From a checkpoint of a small mixture-of-experts model trained on Wikipedia: width 192, 144 squared ReLU neurons an expert.
Below are experts of layer 7 (counted from 0) of a mixture-of-experts language model. Rows are named router (the router's row for the expert) and show model dimensions 96-191. Each number is 50 + 15 x the weight over its row's rms, rounded and kept within 0 to 99.
After each expert's rows: a language model's description of what the expert responds to. This comes from a sample of Wikipedia text that the model never trained on.

# expert 21
router:53 64 21 43 59 45 58 65 47 51 46 60 30 43 55 59 81 62 65 59 39 59 63 20 13 28 68 52 36 49 92 50 35 56 44 51 52 48 26 55 68 51 52 55 53 40 53 41 58 64 50 94 52 53 62 41 53 47 57 68 49 44 48 42 30 14 24 70 51 61 34 58 45 54 27 58 37 49 74 82 46 35 43 32 55 46 41 62 73 17 32 43 49 41 34 62
What it handles: Party and nationality words in election tables and prose, such as Democratic, Communist, Australian, and -ian, -ist suffixes; also table pipes.

# expert 16
router:53 47 46 41 50 54 40 63 46 65 50 37 52 51 69 71 33 59 32 34 47 81 45 30 13 40 59 46 57 46 55 67 49 50 65 59 60 55 18 44 81 43 44 41 23 41 85 63 48 58 33 54 44 51 51 45 52 49 36 57 20 41 53 37 67 59 64 57 68 51 53 55 43 37 32 64 29 45 52 81 52 51 52 56 43 70 35 74 67 39 65 08 60 43 29 47
What it handles: Surnames and the word pieces that finish people's names, such as Smith, Wilson, -ley and -son, mostly after a first name in credits and lists.

# expert 24
router:62 44 48 72 72 34 53 56 30 42 66 22 54 29 63 40 37 26 47 76 91 48 35 57 51 60 43 46 25 31 66 50 24 73 65 56 66 51 43 52 57 52 54 33 47 30 76 38 39 55 24 74 65 43 61 34 52 45 31 55 38 45 58 47 49 43 43 49 72 38 40 36 32 29 37 48 23 45 59 38 24 56 77 36 39 81 45 63 69 36 49 24 27 39 53 25
What it handles: Word-initial prefix pieces of English words such as inter, con, pro, dis, en, ex, often in running prose.

# expert 40
router:33 59 20 65 38 49 39 76 43 36 57 31 23 54 47 49 66 53 34 59 56 46 36 45 22 36 59 64 34 10 53 56 42 65 71 11 50 76 39 58 41 54 64 32 58 35 58 28 41 87 43 66 96 54 61 44 79 34 50 67 65 37 31 42 44 38 50 56 54 32 49 68 41 65 24 72 57 40 45 44 29 54 50 70 38 34 41 54 74 20 64 55 67 43 45 49
What it handles: Commas, and some semicolons, dashes and colons, ending a phrase in running prose, typically followed by and, but, which or including.

# expert 31
router:38 51 37 46 36 51 46 57 30 37 36 56 22 42 68 44 67 49 48 57 97 63 43 51 39 76 53 39 37 53 57 56 36 54 62 46 72 89 36 63 55 66 37 48 18 36 76 37 47 53 47 39 44 64 56 72 60 40 00 49 63 42 44 73 35 44 42 41 73 49 22 49 30 38 34 63 33 31 50 48 42 71 69 64 41 89 34 62 61 34 59 31 66 43 51 41
What it handles: Lone space tokens that come right before a number, such as "at a position 12", "in 1985", "up to 1 m".

# expert 19
router:37 48 35 63 48 46 50 68 41 50 52 50 55 36 38 73 75 66 23 60 88 84 32 50 29 45 56 27 60 21 63 53 45 51 68 57 78 57 19 56 56 73 51 44 35 38 37 42 53 82 48 40 55 46 59 46 43 62 31 98 62 37 71 50 59 46 36 99 52 55 43 56 64 75 12 52 58 57 66 58 61 44 47 63 54 59 37 61 41 35 74 31 54 35 37 27
What it handles: Year prefixes 20 and 19 starting table cells or dates, plus word pieces like ick, ock, oud in nick, Dick, Rick, cloud.

# expert 48
router:45 44 35 64 34 45 51 59 45 41 59 74 59 36 60 38 39 34 31 27 57 44 31 50 12 41 64 40 35 43 68 51 39 52 69 34 43 64 40 47 53 35 77 61 54 47 47 41 36 54 54 69 65 56 54 19 57 50 33 51 42 43 55 53 44 56 49 35 61 41 37 96 66 70 32 65 58 38 47 87 45 57 49 47 44 67 39 60 48 37 73 35 52 37 42 50
What it handles: Plural nouns or plural suffixes ending a phrase before a comma or period, such as countries, guns, tubes, sources, times, respectively.

# expert 22
router:63 44 42 73 66 43 39 82 51 37 25 67 68 75 73 79 46 37 36 12 42 43 57 38 14 52 77 41 64 65 44 43 38 51 58 72 55 64 33 68 51 47 44 54 52 40 59 60 38 60 63 79 75 43 50 27 69 52 38 39 15 43 62 52 52 36 50 45 47 52 37 58 58 60 46 58 44 51 65 85 53 54 38 56 52 71 33 59 45 33 64 45 16 11 24 61
What it handles: Ends of geographic and infobox items such as County, District, coordinate marks °W and ″N, ft, km and codes, usually just before a line break.

# expert 18
router:53 47 47 59 47 53 62 54 39 39 44 54 41 55 76 83 41 78 36 40 68 55 28 31 00 40 48 48 16 58 51 47 41 63 70 63 46 47 22 33 53 57 63 71 68 33 57 61 57 72 70 65 58 46 77 28 66 49 25 72 53 45 36 25 52 36 43 56 66 55 42 33 41 44 44 54 19 31 50 79 75 47 37 54 57 73 56 75 33 44 77 31 62 45 40 35
What it handles: Final syllables of Slavic, Indian, Finnish or other foreign surnames and words, such as -ović, -owski, -ova, Bharatiya, Singh.

# expert 13
router:23 49 16 57 64 16 48 56 37 41 36 59 43 30 85 62 43 66 58 25 59 56 32 68 28 52 52 63 49 48 56 39 06 61 73 55 63 68 25 62 66 57 57 28 60 45 65 43 33 70 34 52 70 42 28 62 47 54 31 54 57 39 45 54 64 69 49 48 52 36 40 48 22 60 53 70 61 21 74 77 43 72 45 51 52 68 53 64 40 41 65 39 51 45 41 54
What it handles: Nominalizing suffixes and abstract nouns after "the" or "a", like -ation, -ment, -ing, development, construction, research.

# expert 41
router:41 66 28 52 47 50 42 74 69 58 63 52 62 47 63 63 57 57 17 18 66 51 48 60 29 58 59 26 20 36 35 66 31 43 58 72 48 41 45 44 53 57 69 43 50 35 55 53 50 59 53 75 57 33 45 29 74 27 43 43 38 39 52 32 65 48 36 43 70 34 45 46 53 52 40 69 59 33 49 82 62 55 40 41 64 53 40 86 45 35 49 19 48 32 29 36
What it handles: Month names in dates, such as in December, 11 July, 12 March, plus the year digits following them.

# expert 63
router:40 51 01 68 56 52 24 55 28 55 47 53 30 53 82 49 65 54 39 26 63 75 63 41 38 35 57 66 35 56 56 39 36 70 61 40 76 44 39 48 57 56 70 33 43 55 72 42 43 54 53 44 71 58 52 40 54 58 33 60 50 63 57 61 49 42 41 39 60 60 36 77 40 64 40 71 52 29 60 76 23 58 16 61 57 60 44 67 65 32 74 60 26 41 54 35
What it handles: Verbs and verb endings after subjects or to, such as provide, create, lies, giving, rel-ies, special-izes.

# expert 12
router:56 60 50 63 47 39 43 51 21 58 58 28 51 63 77 65 44 26 51 57 51 54 42 27 39 11 51 55 55 24 62 51 37 69 59 77 46 49 46 32 60 63 72 39 66 50 79 51 65 52 45 67 68 57 62 31 47 33 56 43 40 47 41 41 74 65 63 63 51 18 50 71 32 51 35 60 45 39 59 70 61 37 52 39 55 72 44 66 59 25 62 29 54 38 08 53
What it handles: Accented vowels and syllables inside Spanish, French, Italian or Portuguese names and words, such as Fernández, Rocío, José, Café, perdió.

# expert 7
router:57 54 27 70 24 48 24 42 51 57 45 52 54 51 42 45 45 45 39 09 38 77 42 42 35 58 60 27 45 67 69 40 62 52 54 24 56 61 29 52 52 77 38 53 55 64 76 56 42 42 50 76 59 42 69 55 41 67 45 52 55 31 54 64 54 22 48 66 56 43 36 51 57 46 58 58 49 13 82 66 39 42 62 32 26 64 45 69 74 29 49 23 25 40 42 54
What it handles: Election tables and politics text: pipe cells, Candidate, Votes, party names like Republican, Democratic, Labour, and "unopposed".

# expert 52
router:37 65 54 53 48 39 24 66 51 50 65 63 46 49 60 36 35 66 32 25 52 46 36 58 65 67 55 69 56 43 65 60 44 54 73 31 49 38 36 68 56 78 67 60 66 41 58 35 38 52 68 74 32 40 61 44 62 58 60 53 41 51 40 41 59 57 35 48 55 64 15 69 45 49 60 57 97 17 57 38 28 60 48 39 49 62 41 50 43 48 53 23 36 62 36 37
What it handles: Mainly and, plus or, but, while, although and &, joining nouns or clauses, as in Arts and Sciences.

# expert 20
router:51 60 33 57 54 41 29 58 49 54 50 55 55 45 67 57 46 47 27 46 26 66 33 33 44 68 78 42 35 31 75 73 34 45 94 34 48 66 48 47 66 31 61 56 51 33 63 44 47 62 49 59 45 57 51 47 44 38 49 47 65 55 34 54 56 38 50 36 72 32 37 76 34 55 26 58 39 45 41 59 38 67 40 32 18 72 47 62 34 35 62 52 58 41 34 61
What it handles: Subject pronouns, relative who, and words right after them in narrative biography, such as he, they, who, also, himself, both.

# expert 44
router:41 57 52 72 41 33 45 51 38 77 49 33 46 28 52 58 45 88 40 65 36 53 32 42 35 26 77 38 39 25 72 50 38 65 50 65 70 39 35 74 55 57 41 53 62 28 36 44 26 70 32 79 79 70 56 74 46 74 67 82 35 41 65 45 25 28 44 59 53 31 64 51 40 64 46 36 33 47 60 60 34 39 55 56 40 51 38 44 54 32 58 31 47 37 71 31
What it handles: Agent suffix er, or, ter and role nouns for people, such as supporter, inventor, director, Minister, footballer.

# expert 38
router:49 31 37 63 48 28 43 68 49 52 56 45 32 28 64 48 48 59 42 33 56 60 27 26 04 21 54 60 32 71 56 47 22 57 87 53 65 73 45 48 68 44 68 75 47 42 47 54 22 61 61 65 40 32 55 43 45 63 21 57 39 54 61 57 65 37 32 51 75 37 38 64 38 75 58 57 74 45 60 65 40 54 42 23 59 85 26 72 68 47 53 36 54 52 48 32
What it handles: Plural endings and plural nouns acting as sentence subjects before are or were, such as elevators, castles, purists, women, students.

# expert 14
router:25 63 47 62 17 34 51 57 71 42 21 36 52 50 72 72 74 61 49 60 48 62 51 61 33 64 37 51 35 30 62 75 44 59 52 48 41 41 49 41 56 53 66 39 54 31 49 32 58 63 61 69 76 61 62 54 44 58 43 48 32 54 70 33 52 29 47 54 62 34 52 69 39 51 22 53 59 43 51 52 53 56 36 30 14 63 39 43 55 50 77 35 30 28 27 47
What it handles: Three-letter country codes and first pieces of person or team names in sports tables, such as ENG, ITA, THA, Coventry.

# expert 55
router:35 48 42 60 25 48 05 54 43 59 33 51 40 52 73 42 48 58 33 35 47 67 17 38 23 70 55 43 51 41 73 44 44 66 51 25 57 87 31 61 69 56 39 19 65 57 68 55 33 44 67 62 62 53 63 54 59 44 45 54 59 35 68 48 70 30 58 62 56 45 31 69 49 28 35 82 53 38 51 48 47 50 37 64 46 60 32 59 73 46 59 33 53 27 48 51
What it handles: Digits, decimal points, commas, signs and currency inside statistics, demographics and tables, such as 45.3 years, −3.5, $.

# expert 57
router:34 25 37 39 53 40 55 77 39 25 41 58 69 54 65 56 56 43 48 33 61 55 07 34 56 65 45 43 29 37 76 69 46 71 66 43 52 75 46 31 66 56 56 55 34 38 47 47 49 57 44 75 59 59 45 49 61 46 19 36 40 42 53 40 55 49 61 56 49 61 29 44 47 77 52 47 31 58 67 42 50 64 50 58 44 72 39 59 66 52 73 39 55 21 47 58
What it handles: Spaces and opening parentheses before birth dates, years and ages in biographies, such as Born: September 1, (born 1998), (age 78).

# expert 62
router:55 33 33 51 57 46 44 71 24 57 35 37 43 49 61 62 25 36 38 41 84 46 34 64 53 24 57 43 46 36 68 47 37 65 60 68 70 70 34 71 57 48 40 61 45 50 57 56 70 70 73 66 55 42 43 48 41 48 51 42 40 35 44 41 48 63 51 60 73 24 54 77 35 39 40 50 54 48 64 52 50 74 22 55 34 55 37 63 57 56 72 49 37 56 58 56
What it handles: The article the or The, at sentence starts, after prepositions, and in titles, such as the couple, The Guns of August.

# expert 5
router:48 56 27 69 50 42 51 63 37 57 57 64 26 45 57 36 33 49 21 31 52 65 54 40 16 16 66 30 43 59 71 53 42 50 64 58 67 57 28 58 55 56 54 44 42 25 59 42 41 70 57 67 57 36 44 32 45 31 36 75 47 71 32 65 56 65 59 40 86 34 48 45 31 54 50 60 47 31 70 88 50 57 45 52 56 70 56 67 52 32 69 45 54 36 36 42
What it handles: Final word pieces or plural heads ending proper names of labels, teams, streets and agencies, such as Records, Br-aves, Internal Affairs.

# expert 33
router:42 57 37 60 37 64 27 67 55 46 41 62 54 42 66 55 21 35 46 11 47 56 66 60 36 71 77 45 45 44 58 48 28 49 54 56 39 76 16 53 74 55 49 35 35 24 44 39 41 55 46 45 48 32 55 37 71 35 29 42 72 69 62 26 40 51 38 45 47 35 49 86 65 63 47 54 50 38 55 66 57 43 51 59 41 40 44 65 65 44 88 45 42 28 14 59
What it handles: State abbreviations, U.S., and commas in US city–state locations, plus adverbs like also, especially, formerly, such as Cambridge, MA.

# expert 32
router:64 38 38 52 38 43 47 78 44 44 49 45 53 55 59 59 51 57 42 80 65 64 32 53 40 41 53 45 36 48 66 32 45 46 66 45 53 36 41 76 66 48 67 39 44 46 82 52 64 54 28 58 64 41 44 66 55 62 36 75 17 64 45 52 61 43 43 67 45 48 41 88 42 43 49 49 56 47 58 68 40 53 44 42 36 62 45 86 55 42 57 23 66 20 27 17
What it handles: Inner or first pieces of unusual proper names, often genus names in taxonomy lists and foreign places, such as Pleurotomella, Karakol, Eisenach.

# expert 28
router:24 46 35 72 34 44 32 51 37 42 43 53 59 39 76 42 32 50 34 45 49 53 29 69 27 76 77 57 29 27 71 62 48 47 94 54 58 77 31 37 54 50 74 83 37 47 51 61 31 59 60 62 44 48 52 39 55 51 58 51 70 50 39 59 50 35 38 34 47 32 42 79 24 51 35 80 36 54 58 55 55 40 60 27 32 85 47 72 52 35 67 64 53 38 62 52
What it handles: Subject pronouns and relatives starting a clause before a verb, such as It, he, they, who, which and there.

# expert 6
router:49 16 29 45 30 62 23 59 59 27 53 46 57 46 58 62 49 68 49 76 64 57 30 65 29 37 58 29 34 50 70 33 53 59 62 47 52 63 38 51 44 56 55 66 45 41 88 40 53 49 48 62 68 46 59 57 48 45 48 74 49 39 57 67 12 52 52 44 68 36 33 61 41 53 49 30 53 39 29 64 12 28 59 70 22 75 59 56 49 53 51 33 29 46 57 13
What it handles: Hyphens inside compounds and short word-initial pieces after articles or verbs, such as man-ually, un, car, mon-itoring, -esque.

# expert 3
router:38 55 54 53 43 32 34 74 60 49 46 67 26 68 61 50 44 49 45 68 40 57 30 63 46 74 45 48 53 42 45 51 46 52 55 65 37 56 22 53 44 88 42 47 63 44 55 57 49 46 60 45 67 44 35 39 49 58 65 56 31 38 22 39 42 44 54 54 45 37 23 59 52 30 20 63 27 39 81 71 54 34 55 62 19 67 54 49 62 59 56 50 41 28 24 25
What it handles: Middle word pieces of non-English personal and place names and foreign words, such as Mah-am-adou, Sy-ri-ac, Is-ab-ella, Aber-de-en.

# expert 34
router:42 37 49 54 45 47 49 60 39 44 69 34 52 54 51 56 48 43 36 54 77 57 42 58 49 47 75 67 39 42 52 52 32 59 59 43 56 66 30 72 48 49 59 65 45 22 74 46 32 48 26 48 57 44 48 42 60 77 51 55 38 38 65 58 49 30 29 74 37 49 44 60 46 70 37 51 62 39 44 64 30 39 49 51 34 82 57 69 59 41 46 32 26 36 49 47
What it handles: Everyday institutional or technical nouns, often stems completed by a suffix, such as business, bank, railway, train, tax(is), cent(ers).